{"num_hidden_layers": 8, "d_expert": 192, "balance_loss": 0.00244, "norm": "layernorm", "parallel_block": true, "learning_rate": 0.00393, "lr_head": 0.00535, "decay_shape": "square", "max_seq_len": 1024}
Below are experts of layer 5 (counted from 0) of a mixture-of-experts language model. Rows are named router (the router's row for the expert), up (a neuron's input weights, with its number) and show model dimensions 0-55. Each number is 50 + 15 x the weight over its row's rms, rounded and kept within 0 to 99.
Before each expert's rows: a language model's description of what the expert responds to. This comes from a sample of Wikipedia text that the model never trained on.

# expert 11
Function words the, of, to, for, his, from, their, its, typically opening a noun phrase after a verb or preposition.
router:60 44 40 62 58 50 76 37 59 48 58 56 27 53 65 62 63 27 35 50 47 67 41 24 52 47 39 37 36 76 80 43 50 50 25 61 36 54 26 62 29 64 47 57 64 39 81 42 49 51 66 51 38 36 69 36
up0:61 39 39 38 24 49 45 47 64 41 48 37 34 63 60 46 64 49 66 71 70 27 57 67 46 62 60 41 44 48 42 60 27 48 37 16 73 33 54 52 53 36 51 28 75 99 30 42 68 63 47 50 45 48 45 36
up1:63 48 55 20 66 28 52 56 50 82 32 76 37 67 55 56 50 47 26 31 65 49 80 43 24 32 45 41 49 53 73 53 72 56 69 32 60 41 61 57 47 48 62 41 68 43 58 49 38 61 59 56 31 37 49 38
up2:53 78 39 28 47 44 28 49 17 78 38 59 62 33 69 58 51 65 66 53 49 54 38 63 53 47 39 37 31 36 52 57 50 74 55 32 47 31 34 57 37 72 67 27 52 55 61 45 49 42 48 48 69 44 65 79
up3:35 46 28 64 55 45 55 59 58 46 47 39 35 36 61 54 70 53 30 10 61 57 86 42 62 54 63 40 59 74 72 28 70 27 42 71 41 63 19 39 24 55 50 35 51 49 35 63 43 48 55 46 60 44 50 56
up4:49 53 62 38 49 93 32 54 58 35 33 68 55 37 67 46 67 17 34 33 47 39 48 48 55 69 73 53 55 39 56 36 44 45 63 35 30 55 59 33 39 64 79 39 34 51 32 70 56 24 55 50 38 47 59 42

# expert 0
Short consonant pieces early inside common words, often after a prefix, such as pre-f-ix, de-f-enders, Pe-op-le, equ-ip-ment.
router:70 41 16 56 45 78 19 66 56 50 26 62 50 38 42 43 67 75 69 50 70 47 28 82 42 56 62 69 44 47 60 46 61 54 49 50 63 25 48 36 59 65 61 43 60 70 16 37 54 35 55 20 56 87 33 46
up0:62 41 62 74 54 81 54 46 73 71 68 62 36 67 69 63 65 65 48 55 37 72 47 64 60 59 43 54 35 41 70 33 30 49 50 59 45 41 60 45 63 08 66 42 55 52 28 56 73 71 26 26 21 49 41 44
up1:54 82 30 32 39 64 69 45 43 39 41 85 44 60 71 47 72 57 57 50 12 47 37 51 56 50 42 54 47 22 36 32 30 30 20 66 34 36 55 56 61 61 62 57 40 43 38 46 39 35 68 20 70 30 35 31
up2:37 54 69 42 47 31 53 63 51 54 48 63 35 77 75 42 35 47 33 64 49 72 82 60 57 33 61 82 45 48 57 62 54 41 46 22 53 58 37 76 70 62 30 29 47 30 53 46 43 57 77 40 53 03 35 28
up3:37 36 53 73 40 59 75 61 46 51 56 65 47 29 41 66 42 37 47 45 45 55 38 64 34 50 43 65 43 52 50 27 27 55 46 54 56 50 39 40 44 53 64 02 52 41 41 57 55 59 25 70 65 57 54 57
up4:75 23 74 66 51 36 45 29 45 52 59 64 51 77 29 28 58 42 40 43 52 52 48 55 28 47 47 52 67 68 24 31 48 53 62 49 52 60 13 44 73 54 54 36 13 48 37 68 56 55 63 47 47 67 39 77

# expert 2
Pieces of personal and place names, especially Slavic, Spanish or diacritic-laden ones like Plíšková, Krško; also table separator rows and first names.
router:38 45 47 61 45 35 64 69 63 53 63 76 66 61 34 75 21 42 53 54 63 85 43 39 65 55 52 42 45 44 51 61 57 43 30 45 35 48 81 49 73 44 44 73 61 70 53 76 33 50 32 34 40 46 59 61
up0:61 55 66 64 63 44 34 45 20 59 51 73 39 56 39 44 37 45 55 55 71 34 64 53 53 54 59 28 64 58 14 40 53 49 32 44 82 38 27 33 35 36 39 32 42 76 46 48 07 41 66 47 46 72 54 73
up1:51 50 69 24 47 71 35 25 79 35 41 65 74 52 29 64 52 58 56 41 33 37 78 49 68 48 49 29 44 63 59 38 74 48 46 30 72 53 34 52 22 58 53 48 31 51 39 47 35 32 57 45 46 37 47 54
up2:73 36 72 52 34 22 52 49 76 60 35 68 44 33 41 55 47 47 63 47 74 70 40 51 72 68 44 56 73 40 61 41 40 58 54 73 56 44 40 68 39 53 67 23 31 44 42 27 37 62 43 40 43 72 82 74
up3:28 57 56 55 20 58 46 44 55 65 35 51 38 44 35 44 69 39 53 62 49 61 33 27 23 38 14 20 44 81 32 63 48 26 45 30 39 57 66 62 39 61 21 36 21 59 70 51 54 18 47 63 70 55 59 43
up4:44 46 61 64 34 69 50 66 53 17 23 48 54 67 33 40 52 49 71 43 75 28 53 31 52 28 40 50 47 78 61 41 36 64 50 49 04 56 44 75 82 44 56 41 75 55 66 48 49 75 78 74 70 69 43 50

# expert 21
Single-consonant or short pieces like g, m, h, b, sh, am, often right after A or a, as in A-g-ricultural, A-m, a-ver-age.
router:31 25 71 26 55 33 38 42 44 44 67 49 41 48 62 43 37 46 57 52 74 56 58 26 63 41 69 54 46 39 47 39 62 39 89 47 63 43 56 62 52 45 59 39 79 56 37 57 46 65 65 53 54 23 30 77
up0:45 40 29 37 62 66 70 55 62 30 53 46 26 57 59 72 64 66 32 34 36 63 73 17 72 37 56 50 61 48 46 38 42 52 51 76 06 62 29 53 65 35 42 22 61 46 26 65 50 45 57 66 72 76 75 33
up1:43 48 34 43 57 58 66 35 35 45 69 20 44 66 51 67 30 28 49 65 33 55 32 35 76 58 44 34 36 62 57 54 39 64 00 39 74 07 43 44 61 48 44 25 23 68 48 58 49 52 45 64 64 60 52 50
up2:45 67 58 54 36 51 54 68 91 39 58 34 36 72 48 35 27 43 53 53 37 62 30 71 26 42 72 37 62 56 64 42 44 53 78 50 45 22 48 54 42 42 38 46 53 40 32 57 59 29 68 70 55 62 34 64
up3:17 35 56 59 26 58 54 55 43 53 54 36 37 89 63 36 23 47 57 56 50 64 47 39 73 62 57 64 15 31 46 55 27 47 57 82 34 38 35 62 37 65 76 34 43 74 63 43 59 28 26 60 51 63 71 50
up4:38 26 42 42 38 49 55 36 89 65 63 47 66 52 80 49 47 05 33 54 41 39 70 43 37 82 55 63 44 74 61 11 53 34 50 43 47 45 75 61 56 70 34 61 62 40 60 58 33 44 35 20 41 67 50 55

# expert 18
Standalone spaces before words and word-initial pieces like un, dis, re, opening quotes, as in unique, units, unable.
router:53 40 51 36 19 47 63 60 43 38 64 55 64 42 29 65 38 56 48 54 61 50 52 47 45 48 36 50 45 56 47 61 47 62 53 51 30 54 48 64 84 41 54 72 76 51 60 73 56 78 56 59 72 23 58 72
up0:49 62 49 33 32 46 41 36 58 90 59 51 38 49 88 57 61 50 43 37 69 60 34 61 50 77 58 66 26 56 44 62 52 55 55 56 39 75 44 41 50 48 52 51 40 77 54 54 59 40 71 75 40 45 43 23
up1:37 41 63 48 64 47 27 25 40 70 49 68 48 42 40 29 37 40 50 62 40 67 50 75 55 68 62 39 64 27 52 87 57 25 54 25 42 54 39 57 50 50 40 52 43 54 48 74 30 43 61 70 14 22 42 48
up2:28 51 17 37 42 53 59 67 32 61 25 56 42 55 57 56 15 46 37 41 84 48 54 37 72 35 37 36 44 39 61 48 48 56 74 43 43 60 50 32 50 47 50 28 70 36 63 43 52 58 30 14 36 68 58 69
up3:39 49 58 37 57 42 59 19 47 40 40 44 56 62 53 43 42 36 16 62 39 62 39 62 49 58 39 52 46 71 79 45 60 40 45 24 50 57 63 48 47 41 71 42 77 35 34 60 59 47 51 80 69 53 60 52
up4:29 51 64 45 51 49 54 54 11 66 56 67 51 45 59 66 23 55 56 27 45 42 56 40 57 36 10 53 39 19 57 31 36 59 64 34 36 49 50 47 49 48 33 70 19 41 44 74 35 62 47 79 55 50 52 52

# expert 6
Middle syllables and stems inside words, such as sus-pen-sion, g-ive, mi-ddle, con, man, plus common verbs like made, held.
router:57 78 07 47 66 58 76 39 33 40 34 32 43 67 49 25 48 46 47 49 67 58 42 47 30 58 63 72 41 36 41 47 39 57 68 50 32 61 21 59 61 31 78 44 80 66 54 61 39 73 72 03 44 23 47 31
up0:38 18 58 25 42 55 41 47 34 70 54 43 34 79 39 49 57 70 33 68 73 59 44 43 51 34 67 51 20 64 39 54 59 69 53 64 50 52 48 51 47 38 65 79 72 44 48 79 57 53 49 60 52 17 51 43
up1:68 44 55 35 34 37 63 48 50 76 36 43 86 61 49 62 67 49 51 08 60 33 56 71 15 37 35 66 45 63 45 33 39 72 42 39 50 55 49 42 54 41 43 50 56 64 45 30 50 55 66 42 56 49 43 39
up2:52 62 33 43 55 54 53 33 47 54 29 62 58 66 37 48 47 68 52 39 44 60 23 79 61 32 68 48 44 44 67 43 40 54 37 52 68 52 62 48 30 48 52 77 29 70 60 30 39 40 49 37 38 64 77 25
up3:47 68 53 37 40 42 64 57 46 48 31 52 47 72 51 47 61 36 42 46 31 29 44 46 48 59 54 57 48 59 62 25 75 36 36 52 66 27 47 68 52 56 55 34 27 59 39 65 52 60 40 51 53 71 46 41
up4:32 68 66 53 60 73 29 54 43 63 50 36 46 56 61 32 60 54 44 79 36 76 75 43 44 65 44 51 62 39 30 53 48 43 30 55 51 25 49 51 73 50 58 42 33 77 51 74 47 84 56 36 52 49 43 59

# expert 1
Mid-word fragments like al, ar, est, ary, ial, ical, often after H or h, as in H-al-ting, Qu-al-ifying, F-est-ival.
router:55 48 80 55 49 51 45 51 70 29 71 41 53 43 51 43 61 48 58 53 61 41 85 86 36 56 78 38 57 59 64 67 57 54 36 48 66 69 69 36 52 20 40 44 27 49 57 36 47 76 31 59 41 47 71 55
up0:70 51 42 51 24 68 49 23 59 72 54 51 47 36 26 36 50 15 53 40 52 48 47 58 35 65 36 48 35 72 49 53 45 53 66 45 39 52 39 28 56 56 53 51 29 38 48 49 49 52 57 49 61 49 37 54
up1:71 38 23 28 60 41 52 57 82 36 78 60 71 58 61 25 69 62 63 45 66 46 16 66 62 64 41 59 51 33 57 17 38 64 76 43 49 42 45 53 52 42 54 40 43 42 55 56 41 51 36 41 38 23 35 54
up2:29 70 69 61 53 38 64 31 25 60 48 51 29 60 30 55 48 50 54 52 45 36 59 44 58 67 33 76 46 65 60 41 38 54 40 47 40 40 47 35 31 41 49 45 69 56 79 25 63 66 37 63 62 41 37 46
up3:35 40 53 43 45 33 51 38 61 47 43 55 57 50 29 55 42 53 39 30 66 38 47 66 32 64 32 55 54 70 25 49 53 58 58 51 48 49 80 31 33 37 46 45 57 47 32 39 52 92 65 66 55 36 57 33
up4:38 39 45 56 74 18 50 61 58 49 67 28 72 36 51 41 56 54 51 48 53 48 85 35 79 51 52 61 32 53 46 51 60 43 55 41 65 74 62 32 31 36 36 33 42 65 71 43 54 41 69 42 56 56 44 25

# expert 3
Vowel-led fragments like o, la, ta, no, ga, as in f-o-unded, Ch-o-ice; also sentence-final periods, line breaks, and decade digits after 19.
router:20 41 46 26 48 45 47 40 26 48 70 51 53 58 51 36 40 25 56 49 18 71 88 92 58 51 56 38 71 56 43 61 24 42 40 50 43 49 42 56 36 38 36 53 28 69 77 45 51 57 51 57 46 48 49 59
up0:38 67 46 46 70 33 65 59 55 53 58 44 66 33 48 47 39 50 39 64 60 37 46 76 58 52 32 44 35 22 49 17 23 71 38 52 57 44 55 50 70 31 34 50 17 53 83 34 46 44 61 32 66 29 55 23
up1:56 52 42 62 46 36 64 34 57 46 44 51 48 42 26 52 51 44 46 56 58 38 50 67 49 57 52 44 25 50 32 82 44 74 53 47 51 53 55 50 59 39 56 59 27 69 49 37 64 69 41 13 82 56 59 44
up2:45 62 58 40 05 49 56 31 60 67 14 43 48 22 47 48 50 60 30 58 41 41 52 75 69 53 38 41 50 52 36 29 63 67 75 65 59 35 40 36 35 29 64 65 35 50 71 41 41 38 39 41 64 31 51 41
up3:51 36 57 85 47 66 45 23 50 65 49 64 45 67 41 42 38 18 20 40 66 58 55 56 49 30 40 42 60 62 28 62 61 63 66 57 37 38 78 36 78 42 75 43 53 49 74 48 69 55 75 54 65 43 58 63
up4:42 74 50 48 31 67 46 46 41 37 63 42 62 69 52 60 62 42 34 51 47 31 54 49 81 69 31 56 56 26 58 35 48 41 43 38 63 38 57 57 44 75 36 25 56 36 50 49 65 54 42 81 53 30 75 52

# expert 7
Suffix pieces ic, tic, ical, ian, te inside adjectives and nouns, as in mun-ic-ipal, Electromagne-tic, in-te-gration; also words like American, National.
router:88 86 74 49 55 66 62 45 63 38 52 44 30 30 41 85 42 68 49 51 78 39 37 65 65 58 49 60 61 61 62 69 65 38 35 51 45 59 43 50 56 29 70 35 33 35 52 56 66 29 42 85 44 44 66 40
up0:51 37 47 63 28 73 28 70 74 52 51 16 51 30 43 44 55 51 53 52 53 48 84 50 53 51 84 48 69 23 70 67 42 17 53 55 44 59 75 57 57 75 50 49 73 49 53 57 41 27 49 47 24 65 55 71
up1:48 63 50 64 56 48 32 81 69 30 67 71 47 35 43 60 48 37 56 42 44 76 22 61 22 65 64 65 43 44 37 46 00 69 59 34 51 56 31 50 80 33 52 48 38 32 64 55 63 37 57 73 29 59 64 56
up2:72 39 39 49 82 42 53 66 56 77 44 32 43 35 35 44 35 41 58 44 61 85 38 81 77 56 18 54 42 37 54 55 86 57 59 62 74 73 63 62 45 44 20 28 49 56 33 39 24 56 45 76 54 44 82 60
up3:65 39 67 56 36 77 53 46 56 47 43 56 47 37 45 56 68 47 49 73 47 39 74 29 52 68 59 73 50 36 31 66 58 49 24 31 44 57 35 53 71 67 59 39 55 46 44 53 55 55 53 56 82 53 50 53
up4:49 61 65 02 47 52 79 53 46 39 77 36 56 55 29 56 17 34 44 48 70 30 36 66 52 48 49 54 29 65 51 35 70 58 42 46 36 69 50 36 76 20 44 59 60 28 64 65 48 42 30 62 37 35 64 23

# expert 19
The -ly ending and common words in biographies, like professional-ly, current-ly, Ear-ly life, also, was, his, film, first.
router:76 71 40 65 34 45 66 49 57 77 55 47 60 44 57 24 49 22 30 61 18 42 59 70 47 59 33 45 48 46 36 68 47 49 29 50 46 74 29 47 62 43 75 39 32 34 00 45 48 85 59 68 54 40 42 40
up0:42 67 65 44 53 46 53 49 41 59 50 54 59 46 58 61 46 27 24 55 59 31 37 57 65 47 44 38 51 30 61 72 46 44 28 28 28 34 18 36 52 51 39 35 53 61 49 67 53 54 40 18 84 99 62 36
up1:15 43 66 71 36 45 46 23 63 36 20 62 50 50 52 58 56 50 47 59 58 60 36 57 64 43 44 56 42 54 50 26 39 57 51 73 64 43 39 57 77 65 19 46 45 24 74 56 51 35 40 76 33 47 40 47
up2:35 70 49 48 80 11 62 56 59 32 67 63 44 43 42 54 74 46 36 42 44 26 70 45 56 62 44 52 68 65 53 31 45 46 67 76 40 33 74 13 46 77 58 69 36 38 59 48 61 19 62 55 60 35 59 43
up3:46 73 47 22 47 36 41 64 44 69 36 42 36 43 32 88 44 53 27 49 68 76 20 82 36 61 49 54 65 34 53 62 39 50 44 43 59 42 60 32 46 45 25 63 47 32 54 38 29 46 47 42 64 28 37 41
up4:37 32 61 63 52 66 35 34 51 65 49 55 27 34 46 33 55 48 37 62 43 63 59 62 34 37 63 29 31 58 54 53 32 32 55 25 47 49 59 72 61 60 45 50 45 58 34 57 40 35 52 67 41 18 54 79

# expert 15
Single l or r pieces as in Cyri-l, re-l-ations, estab-l-ish, J-r; also == heading markers, table pipes and line breaks.
router:46 28 60 41 17 44 52 56 38 36 42 49 32 53 51 57 37 56 46 36 35 64 37 52 71 33 58 48 49 61 58 29 54 39 15 58 49 59 59 64 56 53 53 54 50 49 64 43 40 55 68 37 40 57 45 52
up0:35 27 37 58 72 71 73 42 49 27 34 69 67 69 63 60 30 58 48 54 31 28 59 18 67 62 66 31 58 59 81 67 54 61 69 37 43 41 34 52 23 62 47 68 27 54 55 42 24 53 51 51 66 47 62 38
up1:39 49 55 61 33 47 31 37 44 38 09 41 67 31 53 53 30 38 52 41 57 37 70 82 47 65 28 66 24 43 49 35 47 30 50 55 58 28 31 54 22 41 64 47 21 38 41 38 64 55 82 36 52 54 41 10
up2:03 43 48 38 41 51 57 36 41 51 59 59 57 38 49 54 43 33 65 50 16 30 73 44 60 69 42 62 72 21 71 35 43 66 48 51 48 63 39 41 38 61 45 55 64 50 43 61 27 35 45 48 55 67 54 47
up3:48 47 44 35 47 49 58 44 45 33 55 83 33 46 84 45 75 49 57 30 53 49 72 70 68 22 47 30 52 55 46 41 43 37 31 32 51 38 65 48 80 41 63 55 53 57 87 68 34 18 41 46 64 61 69 37
up4:33 63 64 82 42 66 57 67 56 59 45 47 48 29 75 52 30 39 33 34 46 54 49 67 69 70 52 70 54 52 55 51 13 48 60 77 34 61 59 55 26 60 58 52 73 61 75 36 60 54 37 63 45 35 49 32

# expert 8
Single capital letters inside acronyms, codes and initials, often after a parenthesis or apostrophe, such as RIAA, O'Conor, D'Avignon.
router:23 32 56 43 54 47 36 81 56 49 60 46 88 16 56 23 58 47 55 50 26 63 79 38 40 36 52 35 75 65 43 53 49 56 42 47 47 53 61 62 84 55 15 53 68 49 28 43 45 61 44 39 48 34 43 32
up0:57 62 23 65 55 43 48 41 69 13 47 41 66 46 50 33 53 52 44 68 21 46 58 49 40 40 50 42 44 67 59 29 30 56 64 40 55 25 48 45 41 42 65 70 57 41 70 56 39 43 41 31 74 53 28 27
up1:35 62 48 31 46 66 65 22 68 61 93 29 33 53 38 41 76 37 57 72 66 52 61 65 61 60 56 52 74 70 51 46 51 40 36 38 40 44 44 35 56 69 55 47 43 68 78 46 36 45 42 60 61 40 45 45
up2:58 78 58 47 64 41 60 64 55 55 39 42 74 64 61 48 51 45 71 37 56 58 49 45 75 59 52 49 51 54 43 45 74 63 65 42 69 31 50 38 39 40 64 38 32 58 31 71 40 37 47 17 72 45 56 24
up3:42 76 47 62 47 66 32 72 53 53 40 35 56 68 49 27 34 39 32 47 54 48 48 33 45 25 75 58 35 27 63 26 41 51 72 28 15 19 53 78 64 74 42 64 45 65 42 45 55 37 60 50 62 50 64 61
up4:24 53 35 62 34 40 44 50 39 76 47 50 74 38 35 64 87 28 38 42 59 42 56 46 68 52 60 31 66 37 42 31 45 49 53 50 35 44 29 64 82 56 28 43 50 41 54 56 37 50 69 36 51 35 38 56

# expert 14
Pipe separators, line breaks, small numbers and list dashes in Wikipedia tables and bulleted lists, such as "No. | Title".
router:60 59 56 65 44 88 65 49 34 45 48 39 63 56 50 42 68 56 62 49 45 42 34 49 49 43 46 37 53 54 71 44 35 58 31 48 49 42 25 48 42 53 68 29 67 38 42 65 53 59 64 58 41 28 77 83
up0:50 55 63 51 72 46 32 27 53 53 69 57 52 53 49 36 30 54 42 43 60 51 34 55 47 65 17 71 57 63 64 53 48 51 44 85 47 41 36 43 25 63 67 68 50 52 54 71 37 29 54 64 67 53 28 39
up1:25 56 85 42 65 31 47 52 54 48 53 30 66 52 79 68 58 52 30 87 40 51 28 65 74 45 53 48 48 68 70 73 10 50 48 58 65 50 25 45 68 59 32 83 38 71 54 45 44 40 48 31 37 49 44 21
up2:36 52 49 71 64 44 76 41 60 45 62 59 51 64 48 62 28 51 50 60 35 72 66 64 49 38 55 44 25 38 85 58 61 58 56 51 57 39 64 74 24 66 51 29 40 54 45 40 55 55 06 23 48 53 59 39
up3:49 60 57 53 44 53 31 47 58 36 86 65 81 59 55 33 35 39 43 93 49 61 78 50 68 27 47 47 44 64 58 44 28 51 74 51 49 41 30 26 56 47 38 50 79 37 52 28 57 48 19 27 44 55 57 55
up4:54 80 36 53 57 70 66 29 38 59 62 48 33 69 44 54 52 44 59 64 39 29 26 46 55 43 50 56 18 53 42 53 42 58 46 81 56 51 39 81 58 43 54 64 61 54 37 57 53 58 28 56 53 75 38 66

# expert 16
Short pieces starting or forming word stems, such as ad in adjutant and added, th in athletics, and, land, y, el.
router:70 43 56 23 60 37 50 36 44 61 43 31 53 77 48 31 39 65 62 60 11 40 59 44 45 63 70 22 50 12 51 22 85 46 67 47 38 56 78 39 45 48 51 53 46 42 23 21 45 48 43 72 75 33 41 26
up0:45 57 58 35 36 49 38 60 62 55 53 46 76 81 54 51 49 56 64 40 44 53 53 56 43 52 41 72 19 37 49 34 53 49 59 25 56 46 44 55 87 56 54 48 28 40 51 47 44 77 44 34 63 30 27 43
up1:41 35 27 40 44 37 45 39 52 69 68 35 99 45 42 34 78 59 57 35 30 61 40 65 77 60 16 22 59 43 60 17 28 59 41 55 55 72 64 37 64 65 54 30 39 48 13 60 58 63 25 33 45 39 58 39
up2:35 67 46 51 31 50 58 20 34 53 71 20 79 46 42 36 49 51 63 28 37 56 38 35 55 93 50 40 43 35 54 52 56 54 54 44 13 46 64 41 43 55 30 39 52 61 53 36 56 62 43 44 35 61 67 33
up3:56 65 62 33 54 67 46 82 57 38 35 19 14 51 41 09 59 33 65 42 54 23 43 63 58 55 49 67 50 39 63 36 50 47 63 54 58 59 40 40 42 35 55 42 43 64 37 44 52 80 53 26 51 53 49 60
up4:65 49 22 75 50 43 48 68 64 22 46 52 74 19 37 63 38 41 82 68 52 45 57 64 50 51 42 58 39 19 51 35 31 51 64 28 49 51 64 44 38 44 62 34 50 44 21 36 61 35 67 84 63 49 40 46

# expert 10
Dashes, colons and line breaks that structure infobox field lists, like "- Position:", "- Website:"; also degree signs, bullets and units.
router:65 54 66 40 58 64 47 31 73 51 34 75 43 23 60 54 49 56 50 40 34 31 50 38 85 44 52 40 45 59 84 73 24 56 45 49 47 28 57 12 46 58 41 45 78 30 50 76 33 60 47 70 58 70 71 53
up0:69 60 42 50 40 62 43 33 26 54 40 40 38 66 75 79 61 42 47 50 38 24 87 64 59 59 55 30 41 73 59 58 72 60 51 58 62 48 39 68 83 49 51 45 55 37 50 67 79 45 58 39 63 67 39 55
up1:61 30 71 68 58 63 37 28 57 48 44 49 65 72 53 48 51 62 74 31 40 13 87 75 46 59 51 63 51 34 49 55 54 71 40 12 32 52 76 41 42 38 29 32 50 43 24 51 62 33 52 74 48 41 45 59
up2:52 48 37 50 48 60 53 17 48 54 35 49 38 58 64 46 44 34 41 46 62 61 59 61 42 84 74 59 23 68 34 35 67 71 50 62 74 48 37 50 44 41 56 38 43 50 46 50 44 14 67 69 76 74 18 36
up3:59 81 41 40 75 35 55 32 61 45 38 60 46 53 45 50 53 25 54 58 55 41 60 68 46 46 50 59 46 42 34 47 32 62 33 54 51 25 25 62 56 33 40 39 30 20 65 53 37 41 43 37 46 52 63 52
up4:70 53 45 93 48 30 51 51 50 37 49 64 43 44 52 71 33 43 60 47 35 36 49 41 51 33 70 56 28 50 54 50 58 61 69 69 28 57 70 33 27 32 21 46 55 42 46 31 63 91 43 53 64 49 88 55

# expert 13
Short pieces ending in consonants, such as t, et, k, us, an, inside common words like me-et-ing, cl-us-ter, st-at-us, ba-s-is.
router:14 41 57 32 63 49 20 87 47 61 52 79 41 62 46 85 95 74 39 57 61 23 49 65 44 53 53 76 61 59 27 44 40 43 56 57 38 42 63 71 44 55 41 23 51 69 65 81 46 49 31 44 28 99 54 48
up0:57 44 45 57 32 44 48 37 52 60 71 52 25 40 67 50 70 75 55 53 63 76 47 60 60 40 44 32 50 31 64 63 45 44 65 40 63 40 43 20 77 41 52 36 40 76 35 51 71 52 39 33 99 40 53 40
up1:68 49 27 43 63 46 41 23 45 36 40 30 39 66 52 47 58 31 37 35 56 64 89 22 53 32 31 64 52 46 55 60 37 58 47 63 47 28 75 41 65 47 59 44 55 61 50 60 34 58 61 22 78 53 62 67
up2:32 59 50 54 39 71 75 61 58 58 76 38 58 42 47 49 55 43 64 33 38 47 60 39 59 35 52 43 37 41 62 07 80 57 44 75 54 67 62 61 78 43 34 60 52 29 44 62 57 47 12 73 30 29 31 37
up3:56 50 23 47 31 47 38 33 55 53 31 50 45 53 52 56 47 63 62 39 63 50 68 57 14 78 38 48 27 44 40 63 31 52 61 49 50 66 70 41 46 44 41 81 46 58 42 26 61 59 47 46 30 44 59 69
up4:49 68 60 55 60 38 49 47 73 60 58 68 63 45 50 55 56 39 21 40 54 63 61 63 69 22 49 33 28 46 46 25 64 32 52 46 44 62 67 35 60 62 23 57 60 26 50 75 30 64 64 61 54 30 68 63

# expert 12
Consonant-plus-i or u syllables early in words, such as d-ri-ver, c-li-ents, terrest-ri-al, su-perficial.
router:70 49 48 61 47 42 71 50 38 41 42 53 42 65 42 52 53 37 35 50 68 76 37 23 66 41 51 69 47 04 29 44 13 53 49 52 62 53 54 57 40 63 37 72 20 47 56 34 56 61 59 38 58 53 49 65
up0:50 57 62 48 74 37 47 46 41 39 76 67 45 52 57 39 43 50 75 32 53 55 65 39 45 38 44 68 61 31 84 44 35 42 71 67 56 53 45 75 39 70 53 61 61 39 28 72 66 17 48 35 70 48 47 51
up1:37 57 34 29 47 69 36 62 45 64 67 63 39 64 61 64 60 80 39 61 47 25 41 18 54 47 74 48 49 38 51 55 50 29 46 42 46 40 47 62 68 46 70 31 54 34 24 27 46 41 82 55 78 55 50 24
up2:51 34 26 56 65 45 66 54 48 49 54 37 32 64 72 49 61 61 36 40 59 31 45 56 43 35 48 55 65 37 22 54 37 38 69 53 74 18 42 38 27 40 53 32 43 52 46 55 47 32 52 55 70 53 42 70
up3:52 52 38 29 39 00 57 31 51 37 55 52 21 47 38 56 60 37 60 44 71 46 61 34 56 29 65 57 32 46 33 49 44 76 57 40 51 47 33 48 66 29 57 33 54 46 56 79 75 35 28 47 73 59 55 43
up4:70 43 49 42 33 66 34 58 63 32 45 50 54 49 52 49 73 42 32 69 59 45 51 91 72 53 73 59 51 71 63 56 38 28 52 60 40 57 43 64 22 63 61 66 22 69 66 69 32 70 45 73 60 45 51 36